config.toml
num_hidden_layers = 13
hidden_size = 224
n_experts = 32
experts_per_token = 4
d_expert = 128
d_shared_expert = 0
hidden_act = "gelu"
moe_layers = [0, 1, 2, 3, 4, 5, 6, 7, 8, 9, 10, 11, 12]
router_score = "softmax"
normalize_top_k = false
routed_scale = 2.83
balance_loss = 0.019
balance_bias = false
router_logit_norm = 1.5
init_std_router = 0.0394
lr_router = 0.00095
vocab_size = 20736
norm = "rmsnorm"
norm_eps = 1e-06
tie_word_embeddings = false
optimizer = "muon_variant"
learning_rate = 0.00895
beta1 = 0.95
batch_tokens = [32768, 65536]
max_seq_len = 1024
train_tokens = 297500000
max_steps = 6156
dataset = "wikipedia_en"
Below are experts of layer 8 (counted from 0) of a mixture-of-experts language model. Rows are named router (the router's row for the expert) and show model dimensions 0-111. Each number is 500 + 40 x the weight over its row's rms, rounded and kept within 0 to 999. Numbers have three digits each.
After each expert's rows: a language model's description of what the expert responds to; "gets" lists some tokens that make up at least twice as much of what it gets as of all text. This comes from a sample of Wikipedia text that the model never trained on. Tokens count by the router's weight.

# expert 8
router:513444486415499504447499533439507498548473506542489472461454526473442574505489569521498504490493532504515508520505577448520519433538464498462425483449474498540532580548537523474482457492551538464522437594468511546477467549538546534490468444518463465529490513526485510491456469456578467450526514486512492419524441542456538469589465445426
Modal and auxiliary verbs. Auxiliaries and negation before a verb, such as not, should, has, had, would, can, 't, plus some mid-word pieces of names.
gets: " not", " to", " also", " had", " would", " have"

# expert 29
router:445504504544483535454493480534476493511540489510489520498534420442471515461451534509518496509411450424422413536524512547528502475457530486470509485505500500474471451483508558478514468422459551512437508421541570516514545534498531472454526500466536543505467504522454480516537456532567467449536531476554525554507445537478494593473568560482
Determiners and modifiers. The word the and other determiners like this, its, first, new, second, plus adjectives and participles before nouns, such as disputed, failed.
gets: " the", " The", " first", "The", " a", "'s"

# expert 5
router:486570455429485493494439512526455531472447524440415502439565556534500572460499503481519428439511489440496458546537560543498519443514463591459554515525487560551562541499527541537480573485491442482515461527486483434542544516529434523485506471462531456421513443524418546559451491529441488536526538462469488491521509515489516573484572430516
Place-name word pieces. Middle pieces of proper names, especially places and taxa (Walth-am, Cat-am-arca), plus list and infobox punctuation like =, colons, dashes, pipes.
gets: "am", " |", ":", "ad", " the", "="

# expert 22
router:455452493415483415502497443480528434511527522546531545540499436532440531474452482453471512511513507497458466524474551485515481475471518523418482476517477487461503475505583562438483501439528456524462532474487470546506525528538455454525486522517435537522476502518461561510567506520468508560530455473476474562457471537529523569470504566429
Possessive pronouns, coordinate marks. Possessive and personal pronouns such as his, her, its, their, plus the invisible mark separating coordinate pairs and table pipes.
gets: " his", " her", " its", " |", " their", "born"

# expert 18
router:501511526477519559454472500506624462513500530519525517469426531567510515533456523495493478494538515559548546573503549430482575488520567459468460484515492465492449560492495511506452533388533453495480532483487408508482465555461509510475455467495517468469461519474528508500467553514481463478540470487482493552509474541508518451484457444472
Clause and list punctuation. Commas after clauses, list-item hyphens at line starts, table pipes, heading markers, and connectors such as and, which, would.
gets: "-", ",", "|", " and", " |", "=="

# expert 31
router:569454545537508552451511519446458478543555527496501508508507554549540453552491461496474511509481477518473465541490510498435579500434515556445581499495576532561511396470470459546519470492507513458514436504516477513477520476541556558504477493466521566467502501482474559520555468558466517485519448455530461404537486512461594525513536481542
Connectors and compound parts. Dashes, slashes, and, or and ampersands plus compound-name parts like South, North, El, and -S in Polish-Swedish.
gets: "–", " and", "/", " or", " &", "-"

# expert 15
router:540491477486576536507498538486469496514479473431530536533463410448516489474456524472456532530444559483490481538473501521489497501475477462540511568581558461462480559458503509495486517474520535505454517488450561525508419443498522466535528467463530561549529495575450428463528473498437516438534557507447482544497425440519526524459519546508
Determiners and quantifiers. Determiners, articles and number words opening a noun phrase, such as one, two, some, few, other, such.
gets: " a", " one", " two", " other", " the", " all"

# expert 27
router:513549427561513530520491533490526521483396460485504528542404476496471535459592474586431504462504464549552469539497430508560501484503483510514528545483542488490531502518550485561482457497456490482525518541497460423551564597412496518496490495508448510519497490511503395489539524509472481430496496491516542519493508525569488460482495464509
Given names. First names and their endings in people lists and cast lists, such as John, William, Jess-ie, Louis-a, Sebast-ien.
gets: "\n", "ie", ")\n", " John", "y", " William"